Weights of a small mixture-of-experts language model, trained from scratch on English Wikipedia: vocabulary 8192, 844M tokens.
Below are experts of layer 8 (counted from 0) of a mixture-of-experts language model. Rows are named router (the router's row for the expert) and show model dimensions 0-127. Each number is 500 + 50 x the weight over its row's rms, rounded and kept within 0 to 999. Numbers have three digits each.
After each expert's rows: "gets" lists some tokens that make up at least twice as much of what it gets as of all text. This comes from a sample of Wikipedia text that the model never trained on. Tokens count by the router's weight.

# expert 1
router:470473531457525475493545589526525445420509450399499506523516459466507512571521359423506424497428457448454541496447553547525504464515455442541521666533482497505543547561469505471492544507565450414577487549551426408517384515445552518542430475536481531512480481578497486506551406467573583497565471545536499482573552523491467571487537457490557525530522511503368559525519435543551476451535
gets: " of", " in", " to", " for", " was", " on"

# expert 15
router:525473613503534545450439469564467432444570498454436504489497571475548525537450429466524442492416482430404542556488530538519489533566383520478576484507486539536458522553510477510493480495527528453509486488573472414486413465523415483584522388514561499474458489601454463471503509497576477453535513533558518548469605500493476539438504526477594505418552562570434647425501491567480419508543
gets: "–", " ", "'", "o", " (", " de"

# expert 6
router:471476513471570478575504487548502464451523384458495520523503510511526500438431477427516431476411473466419531555471525469502509513513551469538501511613475498481529599433602436556483528496541477500581516578573535491524458538580439505544391515532502535489474510523483456521540445496708532473538543470479499526467571450564491548526435561427527561500434552544481625430559466449568508466503
gets: " |", " ", "|", ")", ";", ":"

# expert 11
router:520483485530491559463512515521583489463609408479504527543480574477530474480483512504429479516361430506407413510574562480464535507587483507560503494480466441497507523512461492573535484569486407539605462539507517393507389552435499585636510410425541559418368504521469481424508470488570552470478537521525428534593494484506527516500470458522507461499498525516449547446546471531491501501433
gets: " the", " ", " a", " The", " his", "s"

# expert 8
router:481477475443472421457460477512544437462496412430538519556562433509535483467537477511550485375454498515443465591533570505457500597427436369505496601433445565540500540492546492536480444593522453489551503549492528471464480438556484483535474497502567493498430420541530553517575444574540466476530568488539399474502461499524540543541542475463563520503607584484376531472456542476453443454415
gets: "1", "2", "0", "9", "3", "5"

# expert 5
router:471480465531557555508484521580507407450568414511436491491505542447570490426465455535488428470441428500481455570459553475469461490507502475563541492475480513504530463458538456519420535521553440571533571607445453435375455428546538531528461396516492521554463469507514467516470551538522485508530563460497390546498585492497540526459559501437573479494507464560369594506541347467474469424465
gets: " M", " S", " B", " K", " R", " H"

# expert 4
router:484452500421455526450494553512492521488530402503517490491538525439483472391454424443489451481450515517484469527526474516485515534497483521489499516501546593539449573502500455510490559468533514518488563585562456428497385440547568578588533432395471450450481456515360499515550504516649504477525514554576514525595613436572517565448523498497545497483462516498454534459405459516474397407537
gets: ".", " (", "\n", "\"", "==", ")."

# expert 2
router:506448517516496457462577479479624474476567481516529461499456449556536466425427401499540506485462388470470468585512502550447600512482463416532534505630482523515506598488519524567528478505538552523524507520551381421446425393530476533605474505447577513469453496567463463428559477539580483463509549514541414522484553488485451530517492542527564503528519432461443557568511431575449439483546
gets: "\n", "-", "==", " \"", "|", "==="

# expert 9
router:465425574495504582482424516518539467437543405411435499469424539538543550534462448466578446419516502465483529539485503495451515469461483462617448517546461508503510523434574442641519597479500494556568423500462438456519445548467561597530549473464551440529409481569436542450496528504544498493508472457490462542481651435520505531482530441420502531505532497518361503455535507448535472496493
gets: ",", " and", ")", ";", "),", " was"